Weights of a small mixture-of-experts language model, trained from scratch on English Wikipedia.
Size: 10 layers, vocabulary 8192, 29.3M parameters.
Experts: 32 experts in each of 10 layers, 224 clamped SwiGLU neurons an expert, 1 pick a token, a softmax router.
Training: a variant of Muon for the experts, 272M tokens.
Below are experts of layer 6 (counted from 0) of a mixture-of-experts language model. Rows are named router (the router's row for the expert), gate (a neuron's input weights, with its number), up (a neuron's input weights, with its number) and show model dimensions 0-127. Each number is 500 + 40 x the weight over its row's rms, rounded and kept within 0 to 999. Numbers have three digits each.
Before each expert's rows: "mostly gets" lists some tokens that are sent to it at least half of the time. This comes from a sample of Wikipedia text that the model never trained on.

# expert 19
mostly gets: " that", " which", " when", " where", " while", " many"
router:468507538537485486520562567460492510463476475477422495450536478475435465483528478549555428499549560550532529503524422519477450513482475570483455507501560590555509609562426595524551520522530543492488508527499491477534463534494572504488473486543535516507505489465431540507515463493508493494555526495476503508447462524511522480459477517545493539480455554421450576568465459483563552480454
gate0:526494497443511459502513562444510496530485480435474559499476479438450534482496509545513503431448453488479495455407441465547481478437560519525427483526519539535503455497551532474595499469519578430500450461491569463529537569515495473530492499518528492503495533525552539498518419389520503478496469504516457510435520445492531492442501511533477505418516479554462540478488567487584519431452
up0:417483523515540498506509495524465533462460500481443497398525474573509490530544462507465412501511531563488534478461426545490509494525503533505447496535475555570492495518443526466473535534487526491573529545541484528532458476510549516424496450532508527484470521451458483431554488509572571528495521452530508522361546440505550526480514475503489481449463463418546570544440453490468505485472
gate1:423511537484487509388559487584536480549547464466502530508472520502537516512519461565491543422519490492467515490475489618572479454548476582535450453501507560513493515429451533577487532488461528504466482530468473512519470520514571514531444488493499524444474494504489489514484518454452416507571457526474525458529541464532492599471474500453534476464484576562507503515487473530470425535482
up1:497536481527536501520549507522509453499487525461468529455523555408472535560573482503556477475548471523536498542470443572536526488545488596489471541493529481526471477470467498555516533547481516554528474602527485513550512464523513591565559466567460441462492563465484468482492519452471526539550531505498508513424486573456522573518517490488544468388436472491494447496479516488446443544507
gate2:515477520550453487523413449505579479471461472496454509455529522489545550450416566527493475504521518494466529504391454470518504505499540536543527507456518510488392558547470533496508520517487498491463534539542458440515559460508511507592538410501452506552462488534559493514548453525513492483550439514513491531456535607494537515504541576471461501511472463441470428517455520492526530434489
up2:490466470514490518524479516570542529451499492507516495477486507583518512553474551536467525386538549472573461581435481510573516544512472532468443517477500507523450558515436516534450519494444507490465532576503506508454490493512553537445505469513492584455418562541503521461538468451542472470477522558503517590484491595486557555474539523430496529467516473518474477500488560510534484462584
gate3:454513578531492525473480524491517508406527503501506503543496622510511522485539457494589479556466474564560475544489480544531505456505549509460566437464486504512545585520466511463548459462519491530487526494508557504489546459519483466469536411515439540543573574530510494475469500544530546430570452501440498507520551451410399519522540499498569479518479510540482470513491527507515509476463
up3:545488522475563569499461460512542515494447552549521469465452432521526491450519570517497440495514471461429487531504541376527484544486541496436473536489523556527506535462468477450469463530518456528476528499563510557530476470459523440586485544399543510454424500529444441439454516476483494474531473484488427458484515394527432521502511543501538485488466497446504483539495505463535493546510
gate4:502494476521483490497521509440500452486519530498479458508468512480475535518589474571541499437481541448462486510454442452543541498545514572510472576489500449499536487513432502512560502506449507481506511410558499509457457523464586484507439437484605502516509550490463607400480477478506475506502476496581454531450486479558538474418476506464429454517536536512518444487524552524546487498444
up4:517573557469562524521493575508604502474560478542563456433501516524549502446460522463464452472521431496570484466547488622477540463477472537453489492441497553445532447523494553543505454484448556500496548491431445443480559500508506519435490549463486525472516539495510547528429473556519545490541534504505481528506473502404444535506517516523489527500505552542496537424478509486520488461483
gate5:513518498465472555488510518525527518434424581488527432450559477491469408598470553566523508501533484501457574503466485496454487486480469554486513427505520467490468518465462463461512547433501550518409539520516452484431479518561399454490569486490448540524483513524578512466481485546526550459494492470461520409511554443524549478479502447490517476566448507495522492465529498501512458460469
up5:471533448498524539482420489474570474453446515457441461481569487557505428500463452481506497487521524446583512446490539483506470518529440532507466428548502447526510575522373516459498443527573545477522549545484545423483508538518471482515550535507525555526453473462506511488517539503522595461477446405454506478536511485534485474466477446558484449503468524491563534488515490520477504440481
gate6:500584506488442486491533495481529533385443482525503502580531539520451469506488473468477462510433451447440495476491444447427532475398443535489459510510505522549456540441557533515486531504536533500484545486591534498483489536541475522512531500553487529546505515428481484397475526545500526425435479536462475505502500486565534501427482507522469529564461523489495484524515543472513494385511
up6:521526485483475519436499512483558484457504561434496476482474463553483487568455539453472505442510576506576522463519507467542525496501491531517429528497440524501519512467483458576467597532480533506463498481482495487549504514543424534561535616487514492518540483435478511510464423524481508529410519456480581480579449457568482512558466431518511454489495617510502512502492475532530520467493
gate7:535482450529449557526539516495467440476436425539451489453547524509561579455502547601447537517422454515484483532496465452517490456487451433510537508495428468524467443517457505479501505552453417468520503504527494511537472501557494509554533490479529509454550496501517579402465470502467451527541476442529533493482493474479468494488494508504504483482619555454522490468506520559473400524529
up7:525469452539494552479535583471463433471442503487490500421478458479493597496486467567453490511457499486457582478560454479528493410536460475499571510527515498542501466505508465486571486529501464487515509543545457428565476503497518496578523504517581474462495470462460561448490521517483457464561444501481548511484477516482545531536494521505546532457537610470536440504512574558454439516526
gate8:502513582449445432431525482524547434455514507478448503544469464505546536499482486430507453424541540513553476460550492481513509460502487529478486530529400502586481467476448521532469432523486442552512463458477526404492584430504494442488457535450489504484509472455491512458504526472479445462465491513538550536458410509517505560510531440522508485475524521414498538487468522512487567500419
up8:522489539453460506512529464551587474453485487509442506533464518515472483511578473442579444476535503567491488441509565525511468477492476559537505580506517509496514440484461551520495396544505503493501524458469496413510502512532497512519492519404545514481474480454487480538577576559534442461466443444462473452473485452566485430506496465529475488494477534483513538392474497444466577480502
gate9:469499474527529523586572547570483423471456495528401448474482532476534446498477499455525470492562492492563417449473502441578507563523527537487518498564441530482537496540457489545520513551466446452496512510514464493505467504487513514488420454410492504513460532478514524510421465532538480498516418479428537505508517513522512490438475558569524530432526535483512586504506545523538442551505
up9:521548450530519531602594572541528501477533550552426490461494501477551436487492491493516521471577478508489460488534491470565509589470486532446520451584496537512467513458473530517493503499453478467484528456551451447479464520526498524546469482412464434470449556442545540495432510520516487502471460451459465466473459536557540511467481541487490508464547518454506540607510568520531446500487
gate10:526516513513403530549434467532580515476528554464514505518554538521494492467522433576413471553501576576492534521516463503514529483481528482483515476484539463535516566555487530448557540505490552523480444499565502513502517586436488507451548606563482487521492478535545439472542501492517478547521515445571468486568475472465563572504523532432520521480479476482541465499449473519524449539489
up10:566548522474498474565440441508468518539450557507535479513510479618557456514546547526486473463542422541487514476507486488466594434506501464432460525546575458507556543482461503492441519518524544472472463502537490513499518508519453559439486536533525454469477502559505411514482487545522536534536446470508451442517440475555463506495533592520551549463454531469554496541472531491535469553470
gate11:480583449396534512559538464507536567524469494536542529494504532509472495471440497510550458515469513544441510451478536536495475485489527466480457473536487571507535467434440559577478473576520548454488530565551497497510428485512470464492490496511473573576550544438478513501470549493505446501531568461554435514424536548437451528409509517473517497523514515523499537445518520548486566473524
up11:468502520441483511541446436518498495524522449559525494524493447503530521470475434545588460575462542571499480528454419499498516497500518498478460474504524599490490528403436573470484485522516474492476517536548457510466386548551492555476462474510489521551578484506481508519534526469477511562598502493517488479496547537506524495441470575479519491500474504492394519471448522476494556442550
gate12:509528477512523537530508517478511470479481480417490535549491489452542461452492510537507563468449359460518529509540539466515516477562463481530574543507506412469582492426440460477497503501543532477518538505507497486497490562486469485602432545477554459471468502552589465507476507509494495515514536459405511471437410450536455495498517498527444528547506556509524531542506482531513440461457
up12:496534454584505542485487531521552468533517485466430581538487554486489493511490474445533524494485395491504541546520477494507539446577481486480539549568469457500524495501408531447569445455516531455456547545496485466434509590491425492552482595518515515483498489495582481497455451536493510466443479517402482501523472475554516523502509483506455584547439544495497502539491515542487463473459
gate13:491491508480478596454491474491461544477490490491509501455526546536502471563541440528648571445485501536470522460538584448500493465514511526427546538548521484508495498552480450560486440536546523539468526474461455521496488489455459458537433498464476501481480493549479480477514567593517446512508452492538456447491450506519467523455552476480466451552525461540538525491524604572449518477518
up13:453572496477439494525560445526515473467447481532531492472536456493562434485537521480507534441563400506477470518456493444474459473436472488536492520470568526517555555482441513550503456533554524532522521459483479526482463643447466406467471451504436513503513480546486514463480572505479441463494493499487495521493449524513485478470532583563507475437443466472476527497509496481436482525561
gate14:516443518490495438496588554552473448512456511521500582452583455497523484506482598539521514477499512500563458501493478537520527499476523519471495522443517496509433531488463512411456430558477480516444450506519438427488528490465500477466470424551471499492481472492471644503452445551498554506531495468471444476539554552473514562447464486521493488479472483460501495520522535482484504418571
up14:428516538526456485494497573501419513481530493522479568496541492492430447427574528552499506519575558475492492501475521454518512412535439506535454556542524484428511493513484534500457487540495499487510527499440444535487536446423512423517487460555565518463483507521517497521502417498439474508484515585516503498600580437513509512521497466503487507456507449545455506560457504550513457427551
gate15:457494555551500502408554473496508491452485479479434596468525508488480481481448508552463473509523457476502484473529453461473563446444532471506466493501497485445512566584598491484465610610455489453526495520524492421477534529525435528511525483471501530551544418497474481520436472468529473539485469475562574540526507452552512513485506550471501509543486527532462503462486551507449475510433
up15:536435523533517523426575468527500444456489467503437529480537462469517474497382474552502492520522473465455510490465455459489482480470581459559485459513517524503512523523549474502519598521491543451539520536551504440532529469542479534527544497481483487525489427493497488507472477465509476487445448413563565585526434497543522511466509511414516549513539573529513486460482553464465442533411
gate16:509558560500586482469500500539422487512452540488596465520485477503448437527452545515491468490457458478529498491446498526461538535510473594428449517559585506499464549423479549494511473508466504462424580448533536508461435476581455493530568467538466541533517480514508546493502469499441562433456529480558525442463476499505486510471445467482540504541434452543506498490509509455533475481518
up16:452523478520573499513441424521434521490532479471446528464468531446459479485491480535505456494453419500467540469467413510465471551525528509413558464552470531562542537568448497518489522404525516489465540463556503507533412525535440455538533514481504521539516460475507440446532440496503441492486479450535489481485522469491533535513434500508486546535502506506520507528518564537610445416480

# expert 1
mostly gets: " used", " made", " released", " included", " received", " announced"
router:544516516457493490438557597503442489432522505488585438486531589511470534525493505515470487476473547462437473524488387530454482534480511581482504508513558554529480517497440580488517485511513543498582546494528520429513529462509464447491502512565479429536546487534499456511584490445494527488571480477483522461465463464498531501469457467469482476519462607498500567503477556486540511448489
gate0:536431520478415592413461489565503535533484480491524533418537493486501403514517504454470536527556456499469535511531531513519481465458468543527454498456465465482504562427527510457482471497478480477524418468540527513551552533539487548515522548513565510517541449568509550563455541525505511509378511472540567520479462426461511418478487501486485467473497509493489501485528570486484489425505
up0:472467485490399562543541486483492479501564495443501496492516503577419471487520485513468535533590468436541450492517515602547525525504453510464472568499449474440446550471534541505489436433551485471469453466544456529544540525459491509550534480542509498478542531509485443527498575444467498477431547548600502502483494563466452456480508467493491524460552484474485519505509474512551434427513
gate1:500542503494431507499531541551495547570517589455541495571434507530499568545513551448430531452502511437406483493502537497500501522498487545481547496518524495513478468454509522516590485489499515516560508422519426424502489492562472492506461398478469503520458544456526524476471559521425485508550465455463534517499537591578503452469506526573476490449541496491526492413509492525505472543485
up1:452435458491459454498468532535578511545523524481425506455463509488536513477462467440516535448414501524499536535505496460455513496443460504425514455497493468508539469447542533623446490477494455462497451467520425535449554462470453561541489490471480485503543515542515518473425540512529495468574543474528489509458478490505574546512454505476420448500467384510471437448538534495524509472502
gate2:495534453513559536502493486437424521550441524530574536518491570499516602493496486520545552516412425410512523492533511499453492502534543486430545516458529508550527493461514572532463504493453511464456523516466464474518483513550490489536557491508563447435532456536513498472577555489472558435502427483481496538483537511446420502482595493511501513506556512542445500471447446500444480514533
up2:517502505514457604476451496521428529479447438469543443427437458519538483505567493570531476478536433548482515540505478545548555517481512538534469531511488553455574517508495519460488495493470483512495444460529466491508477605432437421498501567516486504499474476517488467464447446510457485535474490507540488502571452437506501519491545520520465517464454586513481443539576485478541437438437
gate3:475517473504469459430418494581497502491457443569531537448541547520407442490460501452503485518493481510502468515483517454446470482552437502472464589482476470507415449452490542481482508464495504452507515518533579507489492429528467551515434541444470460468411506568440414514524465570452487533459454509489518491520432502460511526475510502484471455535521531525433522522479501549454435488448
up3:459569442497528429436459522506488504548466466530571570470480575518400436468512464503541462530501489477568512516528522472470490480600429467507483538480506519530460444528507450505466487508503544468554508528480537526530466476560510558532468532411520477414419452502478422519501472528470496567429456490525490546526447499447504515468515492492428526473554492505446503527493538560476452477522
gate4:585512495500449489484533555539531395477487469549516475491459463484462506484568470520516516555509460487526605510418507463510510550476528514521545479478577453505481501543513398522529448500506541495451472515490499445424484493436484526493554459482458491480536537569497491538448539448546564413512506490523567536436478454567467470482472526443498449540451550532512506522511534503477513536415
up4:547516450534480559481549520470518408482558493554557476450431483511486457492543456471512412611534507498506572532471525456462512556552553512447530504475522436474468549520522511489489522472503557459515459459489500501475470477453460516519540481525488520484527425456517444513487520459516540423493562459549568480485446411481480482488566548472557486476507497545512425501442427451547506485463
gate5:513532434493487505448456455506552514425473513562458498513402475531458495507497466443529542507455453522500427509493572462489450473522526515426541489507497430545506528443496490476418526483481505498491438472497479516562535491501422606561483539434402482498540525481500498433540458477498441520532507399535508519497522535448526520484510520502422546467501471466595443513473481501514526531481
up5:577480466469510466485502498505523526487483536506532465496483531552494476481512482482567615491526593553458464523478519460453515537465454550456510428498510554486437534442466491494454490538495523528503436454544450474473527578505478413376521482488497539512503449558486548440535488459535498506445491469506437473541545487422411536532514446454471532531474546552542520529505505509452466466538
gate6:525491535510489507494473562550505488431531491497464473521498467448479466500389521588508516563581584439508488446565481514475416516449492512513523457544510576503495547517459480523448537617525470462508388486560452448429476521573487528517472537465486440472456493500521520532495511489543516510520490463531485504493525544503521516401496515447464562570487485481488495529524523443494491517491
up6:492491525510476520544438430500459514460549490493565547455538500504482515534485575471545507506484551609541464496524522472439419461464468514543493500515528563557445482573494425529542495469540563510540485476546451455451430472515555558479489446473451554506471569457485484455563545461497574507521576441548473527463517553510474506512510433491544583540513474473472495518487501505435528504489
gate7:517501530416454497490451548483527544456565515479579427477497520498522461492553537392492456530445523550524579512491464511484444499476547462445520561563534550485496518525548526537528453523528555425550510493526474469512509522600476505459523502502469464493493490481464498480572463515509418452403510475500529441447504461516557526530484483522444461524461558518427500496544547494461461474558
up7:517450479456507494515466445521494594545503435517513528516551514504459462588545533390479482514438488485497563463456448540479492503506462525453448470542558512451492536498564534492406497515519472487469504551563543497558437505556478494523586446503508466553479547454512494420551472592519488463479519487462459478495456512540533525536526423501515498521474449483557539472523460455445501494438
gate8:517472449457517461493483505563447527504495517525552452498558473455508530505473585477426495474515510447549580569521515521535510451491509494520526470518504414520453497487535539493423439494472475519518457530485565536486463498492438610536493543550572452435500439507583371484510467468455521534513479525468498556528433498489505539528551492508451475486587459501536455504494483453497464503529
up8:506452499437463509490473456461546454431510461541536492545517508486538518541478574535483548465491470516464447578483540479481541477477478508471533425532453505504481494411491584529500574486484469514477544495451465552494478513503455518517568518428553467490459510430450571489505535540442447485527511449494526498553443455539529501470507461533470503509512528551522568463492413638482520547543
gate9:505511557452471449467533572532457533465499521497533518535505554469513450569467537458514482548494503507446506491521554480447456456515477557507470534491461535444534461525429487561528474522443462493483560543463472552562414527526524542537436521543494443525506499549502536548551509468535492551445479508409483483543431539488481544481452512500554417535432566503487430480480547579467529435503
up9:507479442513417411510482546496466430494503494487477503499495543561486429442477505425468515472448521574494480471544536500482373502447471464521462548585580492479562510431528503446486464512453517491482464506445489493548499473487425504536523520495524477472503534486519470499450542572511492448440445449459514482533460487518512584465453467511477537505545463485452408488484554537487528490560
gate10:466545513508473483577590526499433544504521491506510491530524476462566532500504501510556469470541486491445506524419523513495577497480540459506480506409511503495490426502536541524463446574541447469473566534482463468432573472451464507469471417538531516462491504525489501446518450543488600569454543443525500492519520495490498455474410424524498519560413467522501440495464496549549516506494
up10:474412499496434541478495469471499491463496498498496477516512478525526545506504484446481529448518518509504492468492527507518457534467466495537547441526429603515501434490456529516493486566550440428547489446550412546524526522483571522409517456524467484510499502504447523494562522537534551599489506507526491514479524424439464503512579430426477551540436493539433467394522502518508514497531
gate11:508517533526497442544532524468485440559465482487578497469557520461479506527497501465501491506513489562478454466599513552438559452533417566502454514424485488462422446473528499481496521459483494543565473501470504512522493387499429533500518618535468423458481534464512509523446465533527544472510558495447479474486559452531489477559450506554486461486512428479550472475518510566528489504497
up11:490499533561521419499517508528411518436463463553520453488575590505492472514506467479484525468482444481483426460581451505468502439508450487506506538449519465495460493479554468488538520539537577565491492431447520436534464517411497521490450486487495546509497514492544430490545574535445543470506532552473505567520527467503532450536515515552570446458495517452501477471476487583516484430549
gate12:458520535429519429503488435461562506579524514489505542497404485542445516463507472522497476480471506542483514514493509525547589556487523493507504571492467482481523481434490499552499526515473485491498549564593453437577481504570493501536405469440610505533498516514474386511519558488506509522452465504535468524499521510451531487553438499516501520515463509500457505520536527554434420524543
up12:480511480448481478531489435510548514504472490503481525479418504519504533433468517520470488487487530531457471498489492572545534543537544491514514453516386459502497476452471540524510601510466484544455516552509510437570486484550485517542545505463547503542508512514532469457625597515516538534533509513584492457442453501472574542530457504509548455496473519501424492565488471519401428471520
gate13:514537524573528551532507487577547460466578490476525484424435529455533566482507515568443415533544515514464504478551476536500466537599545523492436489429523482484567433429509459577466571523476514442453523520512517527482436499506449513535535536483509518539461457481494518530463489516501490429462469491512522475557472406541530507484447523452491518488497499487566526508525533505521440421492
up13:504566472514478483566535556494514463438479496493519540475504569493503577428509488582482521502475449471483494414412497501506537573491501508492402506519424470511533488437486489547388544464478563524473540482534529489502510498536433572516524485497498466464516486465511527488447468506493519489523469443529499563532435490571527509485453500441493538456521497475487624439554477507565484530506
gate14:463435508406513451450532548500472499477513550564548468491483587472472592522543520470553500483421530499468505478501474513432430491475560479455516519460519572517513498520559566553470499442514462419491515506485428534434525479536475503398506535515525502489485514466487491455611510454488523458495503474526491481526436495461523542475488515494467467523502610439519513476508574518514554498498
up14:554556501538504539515537549444587471432541503591537496474543491506495497485501493520479533461472476445450489554496521533566499525557442503545489534506523434528521457449567444594555544559524497552523551547447488470535492530513447495533500503503443479539424504503514481470420463564436491459477520535508493428470465500530536452535484541433527461471518438560539478497433433534504460528485
gate15:511508503603526520472489512531472465566368509477524518435468640442464526491476503484532508484448492501501542524433541482481550488529508528556526568513513470480481499490482480480473577458468471458540544443582523459499496477568496470466466536480450504503550499476502439451562538548466533462499527512488440435504394538450511447517420463521502503457530510492455532531505499503464482502525
up15:485486521476519453544479507482519451514416447555493602454499543466515550486493528549489450535470463494536488488444485464553487516506462471551468542509521558531542459452479541551455538430493445459487496466497499522472550538518522440587467509538493428453496483482492417464565512417437470484483506536510474466597479483429467498480501513507488508542502489436479563437463478516445479383486
gate16:603491517475563435533500509489489535500538476468541549541496506474511513479512572471554545511489483494524466475466563504434492509494490406523460578583551489452516433463537448542477546501439575517526476501454443533543552485546513528500476523604461473508465525568538484597498540496512462470501487527458558417527476525477546505482455508514491524444531534510530456457462508497596501538479
up16:514518471512420462437435508512532449487428553505480542450547443507483511494542535483467491504567472492605549476490463524497568514536523476432454559501547508435481562493475519480500488508513510458534417488539513542452496515457602468495488562527407548415520486524516525459440506493467444502421515488494442568504519511524509495502464481517532504518470537506472631492512510495505537491563

# expert 6
mostly gets: " in", " from", " of", " by", " for", " via"
router:460466569465471527491469465488528483522503524459518506465493431455431493485496470458558455544535535494568560447440469550510455565406544534431520556536542504567517434506486484471574531454487476515505543449480545500502464466499439429527401514445520533532581518462510542441550452492493494496519525441491531471492484513481540507590492494534501449510553504502490506446441523517535581490446
gate0:483491569525464524480491535496550432463468513562490532493533439476522515466501530426519487532516493439521545498486511476548520460467545383546614520508470494484492458480502477470464442464521504515415523506563502456536533507443445503450473486504468580528473481522543490505436416592544485470477465422524480495487542533510511562549459542480566457450512528515563488486506571479444467545458
up0:515508547486456489406502428499553473505456478576492587494546438515549495454520504422495511542524490444551571483509487504545529470490583384526544535491409529458511460495502476437492443465540503536496489527584503487514480566480447455420463528523501593489485459551557518539488454504565497506499500474533511499528524510508505551511501531484551436500539589485515455500530548501515506531481
gate1:498500484566488466523463471511529452485484541543549460465511474553578516534532474547531505486539481495504485530571493427549519449505485512503544535487507503450495526514454532539504508471458489537565533521517482553485450490532534487473536483514464464453470506505467570487564490482494513584493467502465396416519441530523540494486523470448561497423463626480468550552519440568458522608568
up1:490458498532459491540489446548454544499482563551552395526459503505547513532555537501490480422571532492431460462507495437556550488512459403514526541469535480497486444454459552520525503493491481565499449514500449503511440475566490495464504548454482582442496552477531538456476511467448489551504466482435516500469446500485490429486500507439597503490474585451522523533541458499516506576499
gate2:559495567539443545494592517409498492527478531485480510413540554471460491456501519505542510455510495465484510559428533494424467466478447486551509594480483495605495472433501516521480522539554582493488574495471493495495523503471546442579543399551536496541543517484523480483488497490522485417496457522541535522489542492475478517444428470486505490544545466491524517461539514528526553444526
up2:490487523452487473453479449525483553533496389451556526536534472527492544562505537476545545526411483497526544493509568586475553515477527441538458526516511516453426531591424483568477443429456515494465531520481485468502544490515491545456452521520508507496490522540452400508487552422515488503513514566512443455586505538506485486533527517486505467461473586542524485524465544502483504558460
gate3:501469566528471465479476451518460453485451462444435504454416507545545479588469436493493500545561578503556509476540464471536565439475456522450476509501511391444533494542442508511583478507524500503515484478469397526509501480475518464489502471532475429440422498462513496504457497536501524483483501539519560511408485505564441499500542569524540445524504501518459453523462488548497477554463
up3:418452470507517472501477447495478464503524470510441475438445452615526481513472476534503491538502524454590515452514469527521524454482484557465465539490530421439548449531400489549514501479498548516504472494464449518523474467472476486501473502551425430451471497432552487511452429485491497477489577527534583546458493515547472533552548527484532458557511525478434453531445449506483466560497
gate4:410530568508490501500513452505528528453489439500460549539493433511499467527437416429493519491490527517450474531501477597495516531486528495541546482536538505535467509482483541549505484516480444474519591491485492479488403572485475496526444437549577461518537527433448491512553505517446555539466565586419441482496519470479497481469472492536515522456455539504546470471464471505452570426506
up4:454562527543463496487471451515449576497501497527494501570505456533488450519493472406555450511397527471497465491521533597492483558489525508542501456502560500510488482417489538583523498538482467434550523459490488503499435483538555462543493426555537463494534508430480469494526453522439514567529481574468404477539464445472495570507473473518540510517525525498578485505509466474505533473564
gate5:514465570494514525471409442483456503488512499441507492528504439594530491514484562468464479527473539485506439526521554472437530474523491592365605443534500478481496510448544531439506456482522492474530458519495476488532496501542514507481464503519493533425534536542543497450549518486560501485486555454492536468500507494490555580437531537479523538568536482585552512535526503522511504422459
up5:498422556484405525470414476476455511517552449450430535453514509526505485510516581521438556478461569444458474490498507492503495463520506473394558467490546488525480463508507516439537484529493487431541478478523530488455426499576540456520489522552459533464554522520504431397534553504542476473519546484477529506519473441476482539397509546486493482502547529545506507515556494500542532454457
gate6:521539427533482442461504465521531520495487500506469509499602472487542469525425601436530521516406579556510417498443500503464440529522455459481550586526532471498486536453557534533483528551459514493553448522528499471494525509403517440493508520471504480497501431553526453500596502470487550507476552476511560494466528525475505500452536434508426463531502511542505508503498556481471563469511
up6:487513455555458435481509460552547520492475461532481519590540472462526458567435559444439492559459541577468497478487548514536378528516467485491541533529489499510540549442548558508508479472481457480493464483484494457470501442481487486467555497495531490457477388512516523551583475489480520577488519455470508558445516572472512484469539416479459512464544487503518522519528551537449569512487
gate7:484461546462483593384491411464507414548438487513513548501505480454484538565566496549494511495514500511532495530501484463501421530462463550495479474418543520492479499495429507414464515445475487552518506446510402510488444592474512533502515560458493431505541561472540498479496470554470472446530446457488464465523547512508511534532503555525428493517505478504506502471468573516474484485446
up7:472501515396494487438488486428465480548487492498511517474502464457482513542551521502479547493587505544556522567507452445402439531467466520528420510488519474469441506482470543430495505447512475488566485454564463456473495527420497541508529548498455431453492538474600506463446445551436487531499494539492489499449539547504507480567498511513471534511500523492536499413507534540493527400521
gate8:571504476578472495551564454525557466480502477541494452513556423527474515459481510531494546558516529552447452521486419528428549476437460504541455533552519510542474612507537447501461510489526469475557464506607541565489461440566487503493533499502514449510498480533520465539439471511468438528487486410458470501434480521475449437504521516498525497524473508463436543536506483503479555453522
up8:567575413614508480460509498490534464479539524457485427430598495550523517483427542496525491591577512530468570453480441511454560536481506574469467553499511526520500570503486530525491531489515493519538450492502497494522493445524507477514528599475500450551553477514520453467453524539477432428540531476441498496503485536498484518444530511477462501476477533433491514463554538500472531537526
gate9:484396506498504515549559473450551499451514506582454433461576493499489501480483546559499505530534511490524462543490444458492500527484449494471556512427486436500555555494449545457488589507529486460493507425443532520438547464468443493538437508521557474574536479525525498472495516471546531552582479501469461517473525429457527552544516522559495464505445491496484561536510579499496516431446
up9:527480514511478593519556488454526462534516473449496549488467514524464475530555542489523510510531409566511541513494550512513450543536478477495463443414462482421517513498467489496512469524561543448528424551543439502519554517473507470468584550495554461515540447487509567543438486553454452486518505472565533488438491475537494494476422518527525570440556523565451419457489531450452494507492
gate10:455553549539472463456543481443547530495467441550492483511547487458448535474527505518548540523521500478513569534433456401513577553502477500552471497483394563506546494478504468499488473518534477464581439515572472462501500529519437473568441511515532479439548449525546495508558538474495511540488470528504526485502551558489513536521578532543479471522610475552507480499559535521423516472520
up10:472535498515566472441540485532521486482459484532559495454502457547449510531532501453531523492534518575421482491503507545512516555474465510499443583522514522489477484432568452558508500574498460458456488461535440605512457552502521524517425531470428458484480516555507558539494461462497567482525550473447535489550567512529501516495551490513562541472593474502485466525557533591482509550553
gate11:499493466539518531603471521551560543512502515425435457508530507516500520489516494498488437490486492474587494528448497442497513545506526538513540515529452502498484559567472559499420505509503546537495470509465497440513511424560482492488479459517504524455440513478423496464494477573564529616514455464476411468480481490539429490498506493463552493557544542449472498464513498561455488562609
up11:472452518538554483561536532565536580523475463473433489456540544536448571500492485495468439486509492524574585472438563528528524564476556515507498522508488476446514497567390602486446479518546562491447439493454549425453524433512509503509479480555513508524499467435431496486512532540531499510464456513473452471463450505538498527535563477492540508540451489446505504466497507464473490536544
gate12:423473491492532497537534510416440447535521487458515523531466443453488500481521459544529479561471453545475479499474553436485496449462560589431486532460491489544547542520401485518520507528511522538457505446513507539432478581420559496441450533499538531519495465524459478480495528577465516447465502507466513491541453458489408449555527443458532514500457508560485456548521448564465501471510
up12:463521473525574500514494552460487471541488494445544533517511423472384521515557494497513508520521425513548495512426595522454550418479533564437499595526520486525470513499424430497495481462535513539483524489529476525426516495445577465486424542529558502528494515567417459521478483549453495536487511543466527549521504484516489472552557472414486504486507449497443511520486482543485489510532
gate13:564545531447494518470539485524434500557484518518460563439504461536461422431452516519466483436491517448437478471517513491472529476531485449536473527474539532549521463487552482545446515496520569506500586489478558516512546473507516610584517481454499526501459569533471459515544517449488596500532454496447534479580529471508540459458466566520545528456440525489490455527481522538513425495552
up13:499599558458572519476612487492486464542427542547457536467509477504503446440486470551535520519466549501425482505466508474458509485520447488537471455470533523550463519439523475530475538467483526484487589502469503512534515495489481565541474474465531495490540514504539528539425436557458556532524457486438588472553546516507510505447520611545507503477481464428442494511469460466492430522484
gate14:496526444509505539516398524481530419464469494530508500366517517509517535477470456432524555471502509491523486503506520509521550537448553513476492522509430586466465568582474472427476516480429504541508532518474427513497520481526543512528466458510548485479489545491491507594529500474518472454434521439520465472523529481518576565459489446444557486451484456424516556434522518465518543503523
up14:495443475480501501432497509444516540508554481477471503491447443470478515499474503499606525481465493509515522504476508508525485473511553486497588449525530456461565413479441500523529567540498504543503517445584510507464542489504527557420500519508495500468446458503492488466474529480483491540437438470532468537572508498544407567571422471486536576479498580525552482500444511534524403540562
gate15:493495547489464499497533546527495499451472485469519496532395510496567447576427486518551453518522572516467454479444526469549523433501471482523494515479527521475541541528466428509461513516450492426500496530468546529563522473531496521556476481417545488536535509551506494559535455544518499506462548500546514575462566425469557529480499576426577509509503571462477537502515529505568508591547
up15:507532499486476459468539534564465508537427492499531556460486552510486513494482465476483505558519512446446526477505531536527522462511541496458588566526449554466508504503472536485484494536511445495522528544461486518566503537442594488529439574495590515532509525511544477492461455446485527514511460509510548597445489504441529427485525508421530524385533522468519553458496521535399571536518
gate16:494539494442527497462500484509459554490376515496508529525473512473451460581491455522518474451446503545476574449526476408544527503525448425464500505534466576602518455536509552423549490512500523508493602508530558523551425485489489425513471502483538459455551461511484477502558570475511523452492545574526517507448477520524479491480535546488494505488478533502552453473541498567475483473542
up16:453514466496579505530514497538505497474397533589529493515437477540496426484591478505506495460555492501534512458500450469505528551522448486495484586502458462411515473544469518462597468530505473459476532505511490470571456457506502440443546546534487522495428432487548558500492510525468505552476541505528495501444521487473514491503522519532472562464472463508522520577540438508510556513374